From a checkpoint of a small mixture-of-experts model trained on Wikipedia: 8 picks a token, 283M tokens.
Below are experts of layer 4 (counted from 0) of a mixture-of-experts language model. Rows are named router (the router's row for the expert) and show model dimensions 128-255. Each number is 128 + 32 x the weight over its row's rms, rounded and kept within 0 to 255. Numbers have three digits each.
After each expert's rows: "gets" lists some tokens that make up at least twice as much of what it gets as of all text. This comes from a sample of Wikipedia text that the model never trained on. Tokens count by the router's weight.

# expert 98
router:156179157121107095100141174173132079056112146139122151120079132140083165100143107156124111054112129159177125140115148113160169117141184162118106109154092109130113146150127127112159122147118108111139124078146133108124083120162156138164136109150097162115183101120144122124139105146132166117115134151104117134109124104170190113164148092165109097146090082153120105143144115138110150153117
gets: " G", " M", " W", " P", " was", " un"

# expert 34
router:089176105078136117141141120176099088102125084136113090145092119127118109141166104171074093107124164121136141130164102180147119161154173179138121111168143121115088103109154156105158095117169107119116076111104157114145074098156152146141109159159133138153103156109135146137114098115170117165110137128171090145200142178134153107143087158150122109128103102141134092112181164123050079130123
gets: "\n", " with", " B", " who", " that", "."

# expert 31
router:119171092126126083108162107162117106108085135134119131112092139114134174143124040158094097065159162204176119118115121126127111201141196174109132097132145180164109171127117102064165145119122126130129051112119142165123076094144162150151101102095130142065125170075163164133097096141097147146139083158112101153153157133177134118156129144176131073138105124172157110117139140148058129142118
gets: " ", "as", " there", "s", "ou", " There"

# expert 3
router:154172112123136098115144147102155101058135160112145168159086117114114138121121105128131138050112172145118080137124087129163133155140182135114120085181185151182062160126135089110127129151137132155154119131162148120149077107133101102146102078117121130130121134097165133153106085109097061178148164137168098167144119138138155153174121117183082101181134119131104153165139131151071141139106
gets: ")", "\"", " out", " both", " also", " died"

# expert 7
router:121144118122140078145144108220098113084091151158149136141128190114106139152076117145153100130127192150086129082097087137121153173141157150091092115099077113166151170144150125131118145112190114106113120115128083116127109095122118168135136111199162127112145116134156174110089129129137086193165123141176131090205136119180145061112118152177073083128128113175184131172153140117159123113106
gets: " to", ")", " he", "v", "av", "ov"

# expert 73
router:140178110132127110125209101109132120077142160156127161098134123096115184156125114160134085110099114159175162138167093096154138159179182159105116123127120122116089193133087160099147150120116138067120103096169185144165136064164126130125134081119117087122188108114104163075100083131117097143084136130131119115137137148151125091129107155129143065190140088093130119170146161140096105153131
gets: ";", "\n", " his", "'s", " her", ");"

# expert 85
router:140160170161166064112151165150074157079157128092176149157151096112079164072171117169104108126160152116106153060118181139157107184131144144185168110178086114179097141175146166073149115159116126147153135065121174115181119113165099144124112149147129136093146148101193157094126133178109165091116115098180079151111078086161092115126141106170094104167102162156119139129129138168148105096126
gets: " was", " were", " is", " be", " been", " are"

# expert 103
router:145195115152133065090153146207096071062161126133140103112150139106152190137176097190144098109143116199115139173145119139156136122186111207148157060175136119133071098110130127048093166116159135152169079147130180130173115104176114147146085110083113177096136105098136166119078091081144131110142164158157091086173089117142115144125101169129149086146145097102149088172133122157128126142110
gets: " of", " its", " The", "-", "'s", " their"

# expert 88
router:136148104099098131080145133127093103063153207137148113147143103089137179103088124155081134131137107121186109061147092118157123159104185128204153108138158146131131136124099137093147142150140185164159152122168147169210101102126098156157122088143159144197168142097147157179144117136199107120193168151119116057136071134190084120126108114101169144108088131148142088128187186138138075148149
gets: " a", " his", " an", " A", " her", ","

# expert 99
router:146162147156130055139169119143151143027104091146110136130043158109126125113161058133122121108154153139134153154134141092146116139146171223100158101116140109120089173138094133087162174149136108092101084154142150132145135166161086118115092110090132109144123152091176125111131077095133103111158154124129145076176096173094167116166103172176130124186118135116125109101135180139117092132093
gets: " the", " The", "The", " Preceded", " (the", " Nominated"

# expert 9
router:143150106142095101132164080128142145076120156124128138142161106158139109065164044172118134095129097164129108116061116107125077181146141138160139076150111176128103128163089177078142179144148140114178100126133172115159091103194166134131132114085141171123123138114184144132103129138109114144095114170093092118177126114158149092121090122183097116071145110130110125094145159121096125127137
gets: " of", " to", "F", " F", ")", " can"

# expert 60
router:085184123112165049080146170131129148061138155111110184122136136068146181101120123133100087101165163159137130118089105063142099157132138158110108107123107169122107156140134108085157117131125149172120094101138125153181120096125159138102131140093156160130144196108161175139077147154104102117138119148157077158128112113145138086133052122143142109167088133155184061129170116114130093155126
gets: " and", " or", " &", " so", " time", "or"

# expert 48
router:139181143131134091103145129128114123102131111117154187158078170110146138117145048166116096110176159102129142132156095094131112143131166129113143118120108123132060163158118088035126126125112125173137097078113095108162106078153139135103130123111132122099112163091150175149078108138098131165147106112169075127155105129143119105176104153194180079149128153154143104132151166125114059144142
gets: " and", " or", " &", ",", " to", " but"

# expert 84
router:164186143146103124132171119152107170095103142156101179124095137147046113128088140183112076125168134123120164101141135100149116174129122128104137120166101211112109138086141153073136107129124078157162113089105192097192131105090123130157071096116149163156174156119138140110145110128139123120077170141131126187144101186118107070145076167175141119112106128090142162138177167095131132129106
gets: "s", " not", " for", " an", "s,", "es"

# expert 42
router:108223129133148072093172129158178077106130133110100108146071142146122160108143100108068111070128135165137094120106104118122142099120155204155151096154119118123155133114115181049111122129173108141121099140120129085143105065170141143119104096123139184138159122157164153152087044167175108118140149141167113120177141105121155116162105139156178092175118129085163110162158174164117159109152
gets: "\n", " with", ".", " With", " \"", "s."

# expert 40
router:175155176103112080125149149120130149117121122130136151176123111139090211074130121157147109083125123169150129141144101070135106122170136122091114114110172140200162148140106079100174128116174128081130062130097133082138140146135107102133131134093132188115157112119196128131084107161095128132109140142125136122128111125167156149152064176146129143158105096188172067151128113140114110138159
gets: "\n", " 0", " 1", " of", " with", " at"

# expert 114
router:163193128156147122120143135129138112072066107170141122171127136147078147087142088094128102109113124170170110176156073076151118153064136177135125128182146150106085150129122157076160155156132146123113146105113131148151125107159064124115093086101123119103147157096145145175125130069117101152090150165137119116149107130076095089130098103176158126134122104164157116144162132157112129132122
gets: "-", " which", "==", " that", " also", " it"

# expert 100
router:168163075142085087117193132199114116040107117111106133158146143097141171154125071149162153150179117154136177162142081095127114169174172155138102133147135096124087141100087106068117156143168101142136101071138153166156162083114149145133128101121070134089130153120157160125138080100122107140133089154145102144150127154131103083158122150166164081172154107136139144144184157143106091154130
gets: " the", " The", "The", " and", " but", " while"

# expert 89
router:131139122120144106061198125154113118082147147138143104183118059079167172111122125162103130138133095127166089093116097119184132165129146115210135117120157130105115144106135131083136131124158138153144131078134154150183139106168090168134103083098161151152149104122149136127116093099161076125145181172130104064116148096209144131140094111142164090134064103143164082124146161161148099152179
gets: " a", " A", " an", " his", "A", "'s"

# expert 104
router:111076153081141176139113126166078121111130167159132148105113131081124107108118063127096136065100142118090200095123173162153151126152133133111117120102152200170135103101141110156118122100161147120140131090123150122135133085107119128098084112095137107110175175075159139113097156147118111143159150191087157138164061052181166102095171182162160141153090103143189108146122140114121146095153
gets: " the", " a", " an", " in", " second", " one"

# expert 91
router:140150120135102106182129126194156133093171111111132104161130143108051203168142109187191134092177155133109122107064113085128113141165144161083101074165133137150154152142153134055167168125177107125159108117093122148125121090144133187113107110094123158095167072127206146173086123170145080151121132168110181121136155166178106141134108146160148123121125109129154064120108159177140201136127
gets: " a", " is", " an", " was", ",", " became"

# expert 37
router:109186136117099074107203117150114152030108146172107173133136168096102174152123091178153134094118136201103140102138129096148092174132150155128168081155159170190125146067086084058093125128154076131155089097114107117137069109184117113092125094118138168097097168068152163116126090150111144101162181167140103103125138126150174100141107163173116092135109076172137075153105148162104136127139
gets: "|", "\n", " 0", " It", " it", " He"

# expert 111
router:177205102112085118130127089187174096065139151127137130111108119121113142082127078112147102084137147083115152159118140133152120178132186167130100139168122129148129142115123118071136136151149141140111132102085187101151066126175158133089113079119108134118168130096176141079145129163106133143097119130152114130143091087169145074162137121155167140117101095146153159101142150127027149126112
gets: " as", " (", " be", " As", " ", "As"

# expert 19
router:119153116121126082122123140210115133085117154103118116158112098129119187144120024121129099083092123172167124110148119141180077151129140144123083078112151158122103103102077136081156126174114145200175116087142177161188107104148080138194100096147114133117136100098171133129132093170157120151113142177160095130103141119154103133150158119192163107165115157117146094171164174152091179158134
gets: " ", "===", "=", "|", " no", " all"

# expert 18
router:107163114118121092148152107190143123087091162088110151104100176144106156106134075194109067085103187127097127133104136122125127165142142179088125125110139161152115157107107101069146153076154159140169041103105120158163081086164159135143092128087145114137138105097194140152115115128147087130187154183140155144175112118151200078151149160153138123080125124172120125154111144117132155132129
gets: " |", "l", " in", " New", " United", " Country:"

# expert 24
router:172167151130110091134174133192119106139068116145133139159093189116149113177098085208125132103107125167107126114152147106129131159139139178104122122153098115186118161106126094079145121128127159151128063092123147149135071108137131114138071082108148102100135133117168168138091117118130098127090162150111122126180154134164149052134120135130092082124120116145151105172195177140051116117160
gets: " ", ",", " to", "s,", "a,", "e,"

# expert 15
router:101227134147066075124108139163167142110142154108166098210091147136093194144143110169136114034160119149129148089128149133124154131126136115149133094170148128168101141131098123082155145110208126108159049111107129167123093120153143131108038128087111130138122111129165168175102095143174084213133179111126194139196172093122158064154128133164125129170112130168170129167135169131124160123147
gets: " by", " on", " he", " one", " an", "On"

# expert 51
router:139190142132124133095186164132170106092091170151139141116149116104180170114155081185127100091084166155080169147131115102197122167146122189140160114150097134144072114106101118089115183130113144160161103049125140131125107112205105089101121144144131155101087130111153204142093115144119103129155114131136093171119147158187134098151140109154153069182112138131158127129140110104076119161131
gets: " and", " D", " d", "r", "h", " R"

# expert 96
router:144146124115125096143096049108140114119106091154105084088089142132116174108129063133155170135138128170175161106122122072131082191145200137154139130177136133120172091105070100105128095146162128086122163118148133055195147080143110159108124103129135098092143175098125139147087123150147185129154075167167143115127103144125122080161184177161079150166134121124133150106097082180087131104076
gets: " the", " season", "'s", " The", " Award", " State"

# expert 65
router:128162118119119103128104142130152108048101138107106152163111115102134143123119079146079089134104145187135107087102136151123092199143144189077111099175075178174111174066116107073142101123182122151147121080085147140158128072115144055133088098146111140123097166162180153143178102131074159135126134147113105147128090083132100109133146113169102091130127162117131137144100173112099116100183
gets: " in", " In", "In", " as", " into", " De"

# expert 52
router:158138112133123092135162109143156117136114186156097106142122135141099128097135105155170153103112124162130172152102137114147136135197176124133122109144142177129130132142125160083107130111138157165103048171063162096153100106144148103082120092116104088155149114140184171167090126155100115140078127194135137138172163136141140080184100180117180143194058133146105084142130128180103120090121
gets: " and", ",", " –", " who", " he", "),"

# expert 29
router:128213135111078056140128119179149144058193131152105122142120146085099108126139140130132120115146150185109154169095135140151075170156133150122155121183100133143100079108088125100149168132174086180155118080129106099170062092177120105158056154113102138122145129095181137094116109126131146099104140134149106091155125085173116133119112138139118066086104085153124111145148161168131093161144
gets: " ", "===", "|", "=", "==", " ="

# expert 20
router:151153103117123079098140098163125107131141165180137172100082142163117139103116118164074138067115159127114150086149125107159166125149153113111134128138162155160148099129119097092122162134129103142133079054113204076181179058162108134133114105129188159143131147071195140154111115085059134162153179154132159139125104109097116113148137165166151151135095113116171113136138154105083124114123
gets: " |", " 0", " 1", " A;", " 2", ";"

# expert 106
router:136183123131097096112194144173165124063103157131103084127051101090102156131131100177135122115097170150104121170113104127138144167139145148119078084176139166121063174121105130116108127137139142154165081031147132105142093114171131135132148129146103162107148104114200168099070111144142076152149127136112121159162096152128143155163131136145176076184135150175115108161141185148105097170157
gets: " (", "-", " It", " G", " g", "s."

# expert 121
router:107175137156131111129149125102168106059121159148151188139106166130097153137126061136106070068128137135103116162144149138144080161143157217183130134194140205181048169143133151132131141117136101155159101083134148145133098097173103108132034067141146093078128164113156137152072115101114085144125133154146116165165119065122182138104067117149141114122121094198174122092138148152093132103137
gets: "-", " |", "==", "===", " information", " 0"

# expert 92
router:149170131096147113081151120155186115080117179123143171088164122119165126116158098174083113114115126171069208102137183156178116185142198128107131110120145144149123174130128130126150118106180110129133133120109168130182144129149083117091088119142127128112159111143173118140124098136090152152079127112155161091121101118178159126110119158148227133097108138087160089088134109098126071135106
gets: " after", " during", " A", " a", " of", " before"

# expert 27
router:153186105124119119079195118196142110064113132122115148129158094178103171114109061136107059104091149118133130114155078110140079163144185173112111145133131142131069188130112121070119125136135143144119099092198139103226107068155118144156107122093150128148172115078126159103134104141134085150160123162119071084173119057147166068128131183197122105141129123165121057087148159148140124131104
gets: " ", " all", "=", " of", " 0", " All"

# expert 71
router:116168106114109099157147113192128114095085125122173120151158100132089128074150171129102112157099152124158110118082153127161124162142146161095064085163121136172084097097135094079136147164156115135176120059094134107127125111121141133139081104129148126097125114077173156094157111175082143128123109148182129142200153113202112110150158115168137076139107095147156133146126151109103106105158
gets: " as", " ", "am", "an", " As", " Y"

# expert 87
router:118197088146124107095148146186169105104078125136139126145093120130165209119177108131088124122143110203155147160094147160176136172137181150118112074130155153141126150063105168086130141133147125163111090099136112090152095136151168145132120145092140154126134171149128136150088095161111100091144147130085075162171132126159132079134080126214129063163106077120161086149116139093097156148162
gets: " has", " had", " with", " is", " was", " series"

# expert 124
router:141189116115108129126206134177137125082070151145171127119099130143093168088133092162116140120116097172125106156106114081195129120127150173149115113165123162112114131091092129042110142148137209133122091111147139111184099129142100164151107128089114110110117125079172149134116087141132127120141117146162110122138116152160154115164075112179145124139125116169161085171158164133123099163120
gets: " which", "\n", " who", " that", " States", " This"

# expert 61
router:126173148073111056132185064147085104119108124147144126093103113138114123129141144174131132118141136145130179141122194136147080149152149168131100097180193137127112193126075117133147153140219166125153085120131131153144099129157103150127101121081147120136082155109123198146107096108160088158122127128129124121126134117145158165162057104176137097144122147138151113150098138111038119152097
gets: " and", " to", " of", " He", " who", " he"

# expert 67
router:189159116168124112073109145135161137086139095116113112108106096094124149068136116151111128116119128139105121090103114146176108150151148155132178109149154152119067133092099153128112122121144161146126066112136132223107122117174101145120106106135165148115122182083176170092131085087167082105151138160119089172136129077095141116180154153183123087178138078157140106143149175139108105137144
gets: " in", " In", " of", "In", " from", " his"

# expert 119
router:129187110131104093128148120153160138069085139126131147096118125096089172124138065162098124068134134138102118134142104175211095119138125127117082121153133138148079159171050110084194125131180165132138066100118152077132134132196113125195061055123146120120148150150143174119098110120138119114122101152121136111119133099145136132134122100184181087088171137068132106148125119155093183117117
gets: " for", "-", "==", "est", "===", " most"

# expert 127
router:123178117102163094108115111179105121098097111098147172164110134099135172137131071146119112077134112114069167156118139105163113146124176110133098112233150176157066142122069121121115147106164109133115100116121156124140078096193138128122093105146173126112140110070154208098146122150143120148155167105078108136118094090180121106191124157165145044120078069133174106130163126154082112147157
gets: "\n", "==", " Th", "ag", " 0", " who"

# expert 75
router:133143082130071141097114174142156080124105156097061126151136143086090140057130077137180124095166154202100182163103083125154121136146094128137182115132185167181127115100101121090139131130174169180128063094170163170170104117145105135145048158137150182169115171121148149122119059124120070107165107177147124134133098110110164105152101164212125119180118090137134140140183099114086147106128
gets: " in", " from", ":", " on", " In", " into"

# expert 64
router:113139171154136087138132094146127131053136138159132116123067150147147147077156095155153143118148165165131169124090121129128144148119103114138140128126144178185072118134131166091134143167175157096168097088132147128151088105163096115090107108102113153089134138087158124122040068097134065146193167205146163113171124074139157104171101128137133093185105050127184081122146197114091147146138
gets: "\"", " from", " in", "en", " New", "."

# expert 38
router:171191131137099122114198153134097172076153144119136154149099143126081157171056083206138146089118175129150110121121135084097128152114199091117125124154093072154133157155117120065142123159114192093146160084143147164130082097119178104102088122135156117135150101077142141110111136148128131141111154148153103156107154124152147123172089123181101108109118102139166132143131153128142090105072
gets: "\n", "/", " l", " 0", "'", " –"

# expert 117
router:137200144196132123196180128155113111080126137104091124072056102082092189097099076128088058122152139182157133105127157130193155155117185116107101107062154147124121145134108162073112170106131128163137065055136147105188114086154149108113120089148124164131101137121151122139128139133106094113102161178119086181172119147136138077157123220120155092138162136120159098169122137144065127122141
gets: " for", "\n", "-", "l", "===", "."

# expert 74
router:130176127179161114107135153159144118100085138079110120078063114101130131109125100112097099147105128129089163119093135155130123135106168191091170132122126129175076086091115122119147127114109120175169064104132192123104076109153126089155105108137177139165141179147139146098110086104147076140127153197161141139174076124116144091180097177132088138192115100163126115117154168111134133139147
gets: " in", " of", " In", " on", "In", " South"

# expert 112
router:142196128155086043126104153119087098075138097136167095124121138156118142095105109213122162051153153154098161143128055114101117141103155160073125129173129116169148099149130147072159115119124157142090120084156163169151086099202124114128119108086138150103126130138133137139037085135143115177112105150152117098155156138158103127134159162176158102158121088149162114157103190131078147116120
gets: "\n", " which", " that", "T", " known", " to"

# expert 47
router:102191087155100090128193086110127108082136166138135077130112078067190200155159084150135115127151133217137164131140190177115099148171145135109136087157156155174137115109115123089146124115140110128122117108080140132162110053136161113134089080147098172099181118129193201125066070175068101132108134142124118145155089139154157115138112141180106102135125134070129109130157112105091057160162
gets: "\n", ".", "s.", " s", " with", "ed."

# expert 102
router:166199088177157125110163168197086144074109166117100126148093120132158172101143055179118117046115092176131111158086101097158129109143191165147170067133132137146128153116166133109138176073143090143176089065090151127116090106165130167130094103120106095132169144144104127145128058097119119132121203188141106112157079103132144107130140151168135125132148115129141202171179163126080120181127
gets: " the", " T", " M", " L", " W", " The"

# expert 16
router:132171107119151117099150115200138137120122201171104147093063087124124156096130096172085137096139133136128097080108118131133110157139133113116128129168131072189129164115061148109146119125113114101083094122070151121175139128171178142106103129095144091141122126145109186159091099090137142106210113106138126120143114132094136047215122124174142061071112196145127097138170168108078139129132
gets: " |", " ", ")", "}", "8)", " 0;"

# expert 0
router:111168126139121110128150100141108125057149158126165125141156113150130119120130110148123108064114135135136155158144127112154105138199093179149099077184120123100120123118100111104085132107169130100138070118135173139136061084202107111126085103138145132097150123164175191148090105122160099104135100123120111158167098097147121119173104146174128060127138155121143061119149140105111134104149
gets: " of", " The", " the", "The", " to", " also"

# expert 125
router:132122128139136101111149096154103121108123137125159126150113127126117175063105105098144082137146149137147160118091129129161156148164177176128096092137093150172084126097139105094170136091179092148103098083112121115127096110171133149127081167143201123124079126091146173125068104113107131112121164154156073196201190146145078108170099210175088122129125140174129128123136190139064164122184
gets: "-", " to", "|", " against", "\n ", " 1"

# expert 78
router:164185089137142125116115147120104118058168146163184163132088121112075146141189074172117161052143131201109095137080098138186146171104118169139141083130164123119149123142114081095147154100162150185136086115154116154167120144150105149117085155126126150136124138075132149147088094130090133108139127135160136104132110129110127130137092144180130137150127116133161142130171150122133145202140
gets: ":", " on", ".", " from", " in", " at"

# expert 113
router:141160072140128126124128148169129091053112142123124127166090107104117180125168108180116149086132133172130150140089121107143118215161174175135136117161116121134145143139120129083187123160150167123162059124083142130141134097171171150128137111134145160143102136098174146117138103120139107117165120144132084112157141120138111109152086139163140091149116112115139134137130165105110133120081
gets: " to", " for", "\"", ".", " 2", " 3"

# expert 10
router:186154120098121118103197116084161154019138125101132138111108121152144169097146082182086143111128137107127102138106086106126123139133118159162160102181130140126054159104086145076146164136133147201134124088128198095157126091182100119167129093090148140117127172110137202135088156104091090160124154129149071086158100106144131089161132135161144085160119113141139072113126184099102094142092
gets: " of", " up", " F", " out", " down", "1"

# expert 82
router:193164073156137098141178094172086120107104122121167137137127145140058126114093055196145073105131168102102135144151169126155152156131145182096144072176116152101107135145096146047119147148131124070193132097128163155166167160209149141128093098131105169113081117102120146102172087169099103138087161182089123094164083120172136083155106129131147132139138126093149123127107110137103126113118
gets: " was", " is", " were", " be", " are", " been"

# expert 6
router:127191117111117134092165143168116128087090122115134145134051117106109131143131075139154139057126122112118117141130052121085130170073164128118160127144149124130074189068079181118142110143126165117197052103137100152190142067141144116136075109098111136142118108116173208130142130133132091144178137115149117126187153072091141123198139155169182061169169088166098120115104150168069154148136
gets: " by", " up", " with", "|", " By", "er"

# expert 23
router:136133105136129126104151121206142168071109129135143136136126086112098201142142087155189116080069161151143151131103108176169129173140178195118111129119153144107079139142101187068166139131152110148153113080144157085151172126149153110129075071096119139114098129110180111115133077138126024171152161153173102101180131121148095085176173154192175079137134107112106093149128180130092149116095
gets: " |", ".", " is", "l", " all", "=="

# expert 26
router:139192147158179104100129154171141110109134199129139138128125106157129136085131089142114101096131105142119092106091108123099143109105160152128151150160164127137118162098114113144152125138124134073135073108073143106119107090153130132087074098118132103109126115122161165153124082108136143151145143104155115111177104164085178109145109134153120088158121183124114095141156086165113105166135
gets: " |", " 7", "8)", " 4", " 8", "==="

# expert 72
router:160186161131104097164147148183151086067100108142142170193138132097148148163154095134142079069105131203082120136169131119123091111130190164068138141145113094157101121116123116096133160181165099145146076099139139097141141152174123150117078091108134152097174116107126104103137140129124158163136103131144129098192097092192151148136152142166088111116085131137104129179163169129094108103127
gets: " as", " New", " first", " of", " new", " "

# expert 115
router:140169113146166087154137111195138103103121204103115160143122144125154119149108103212103110019106121130108130156147102138155097166133155145090131081110150146167112170134098127110143149110191118099158087121125139126167077118133148149144076097140118095149152117144195123154086126123138107127088103126105129104188132103156155156167127171191172110100122132180116081129139117164070152132154
gets: "-", " he", " He", " to", "|", " School"

# expert 81
router:092165096132128093139123110138080126082174174118104090133096131129111117153149074174137124083106131120113124087110094138186156160121140180152132069222126131118149129120128165114159135115149127133142118085108139135166138069144113183153084133122095130093151094165139163136119109093131075100127163157117107112125113104124162132172120155142113073111128113122131086116157120134063148093180
gets: " is", ",", "s,", " was", " a", " are"

# expert 122
router:151142148093135095104175121181151140087102150154126139128086161123123166146147090151114128098128163182076162120120122136119122171102154142073098122126077117163104146098121172103118119122097101134177093088130159096138121115104075150094104078127085123139147146097137200133105109135132123135111123156115158102151112134134161115120133095205058074157152133159089094108157134114117147154134
gets: "-", " /", "/", "he", " among", "==See"

# expert 35
router:124180190140130109084159152182099087072130132120108089152094097129103147066177032172123125147143106126092134140099144136139154123084129127168083119106123095176090143161114154037160123127193131166171123099146161155157087123149116137122063131082114128085132121109144206123105071121133073132143151138119110132129097165152161115158091152176115148164124107157146089092157180090107127130136
gets: " at", "at", " At", " c", " single", " \""

# expert 13
router:104176124134112083159149125191156110105147138144135145166085191105154124084108089119145116058103142155132176146172063106154151131183146187100137113128119143127150161079117098138140159179241110146126128094126095106077091110124115165080109153092104109154110115118172129173095086117158068137124167111139136121164146149128134142173142162172113122147114165130131080166134137186119133124124
gets: " the", " The", "The", " a", " one", " by"

# expert 22
router:159126099102129101124179105145134125121084163153093124134057149123128129092107091098077124047123122176163108108142099116151102163114148159119092120124114126171124191117098083127115115167149145093164103111094120182214164117191116146118139137155152144146131187086171157157091139097114106159162165157100109155163132117114110079165134138205128073126116118146108127108145147156103127159104
gets: " |", " ", "|", "-", " USA", "=="

# expert 126
router:149168154133123080119200126120147136068152159095100113079144141061146138134109148211124133113139146143129147139022167083115110182121109163116168124141106126127165189114115074064069140180116181149122102069158126158087095085125104089105108115063139153134153119142103174173118166140159097119116117173178153166113149136133133060141136152118162066122113158107140173143161150106051101160134
gets: "\n", "-", "st", " to", "ist", "et"

# expert 11
router:138139112142141152089157109153168100111126125136130086131080089097119167138153131121093089082096117119111137157124133104114128210169184125134159133068142120142104103107095155100138126189132125159155117131203096127196114097105153115126078152108103164121115133079117145142127103127065102142173122118159080133177102133116154054128112197128132095147163095141080110132164175180122156172156
gets: " by", " of", "ed", " with", " used", " played"

# expert 1
router:145133137137158083158188118182140139103106158122128135185138125112099128136111164154124149067135139081099147155127124108131123163207118109154144139112114126100085136054076103122186131129156097130169101116180134138163136102088154188146125138154104153161143169109134138146126108095164077123145122155141105120173139140121130100157075146136097087162137092105098146116138157150070093170143
gets: " the", " of", " to", "ed", "ing", " used"

# expert 76
router:129180136153144047122197114167124113096132157145063139112135149080107185133174096197129130077174103165142141147158120151160124165148141154073152094171122097116108175111102117045179161114145158125126085084146104109184104154154109132160142149169149151120107154086141172062071095148114088101073129106161137175174152125121106065135067114191108117168121122094168084136105144128139089171153
gets: ":", ";", "s:", ".", ");", "B"

# expert 120
router:131159141117143090147100096135135077100137129125155178114100151130139129074121064120113113076038135131117111170131100099217135121158136122159141097170134165164089134135124184126122160131124154148177122127160121102154068101130132108141101086161131141092123125105196190129084134129184074123114116161160114116158116123163132130132083156175152111128139151178178107113133108167084124140154
gets: "-", "\n", "|", "ing", " film", " on"

# expert 46
router:123180132118124088141186113136156151091108169137130134149065131095116127129121120137120135112148123179137097101084097125139133139123129106095085107117132152138062159123065143098136116156155160148170092144167101171163092135186148151153097079080184153147150091117145161082116137139103197148172156149119143122140162149164130134195114110171144095121123095181140094117147174156144175141141
gets: "|", " 0", " at", " At", " have", " it"

# expert 28
router:128205107141139106155124125151115148097115145164138159113117136147129120078126092210135123076136137184116155128106153094212127163180128138141097127159135171140115177152101134081100139115150127136105110073115162172159127077151106169118077117108151153140144131153163173108097108118084116111117134152153132171144141115120129138111141099199150137144124089133138137109146126103083107136122
gets: " |", " S", " some", "S", " Loss", "s"

# expert 116
router:150171090152126166095119095185109124088106152090125125117122128103136137108192076130166116083100129146121159146045111112213132121160196176089090118110102171122115135107089144061170147115166109102129077084145133081146114087131097148143058140086122107123140137104145127151160073120107105157144132193119087127179175175139119100122110113120142128165135110068110161171192131137084166115098
gets: " to", " that", " which", "|", " who", "-"

# expert 41
router:186155128132125106116162142176102154057151128110135167145110178102111172108148122138131135096151148121106095139161133133144153117132190116120068125154145123156113188109097110037121126162220134106117087073127114166148088140127169135180117170117162142144156157098162130157121122135066040146150153116107172096148123113170204115098077144134110111165109137106153076149165112135134089108113
gets: "\n", ".", "s.", " It", " at", " it"

# expert 30
router:163130145121080079122126100167138068029152153160100127128143140105106108120100095187116060105136115127044154129160110078168109137106138154122133067195141114164102136106037156091123132146113112155145111087148133118146130092170150186180118112128138154126175116105150173143090093141182100163150099160120086133169105083131157075155119136143104110086106076131149123167151163148099081124133
gets: " |", "=", " (18", " any", " election", " General"

# expert 97
router:174142155112165119090134131113096140104143173146194121120108078083150125088151080139135119060085132144095161132074168117166142152128140112114131086178153145139084098124084118149114125116179091176164121092191100111141101094138090119150104164103165131116173145110148133128092144112143060080172120157170075111095142127163137106141071144178178122137113146112164148119126122147083130166122
gets: " the", " a", " of", " one", " in", " on"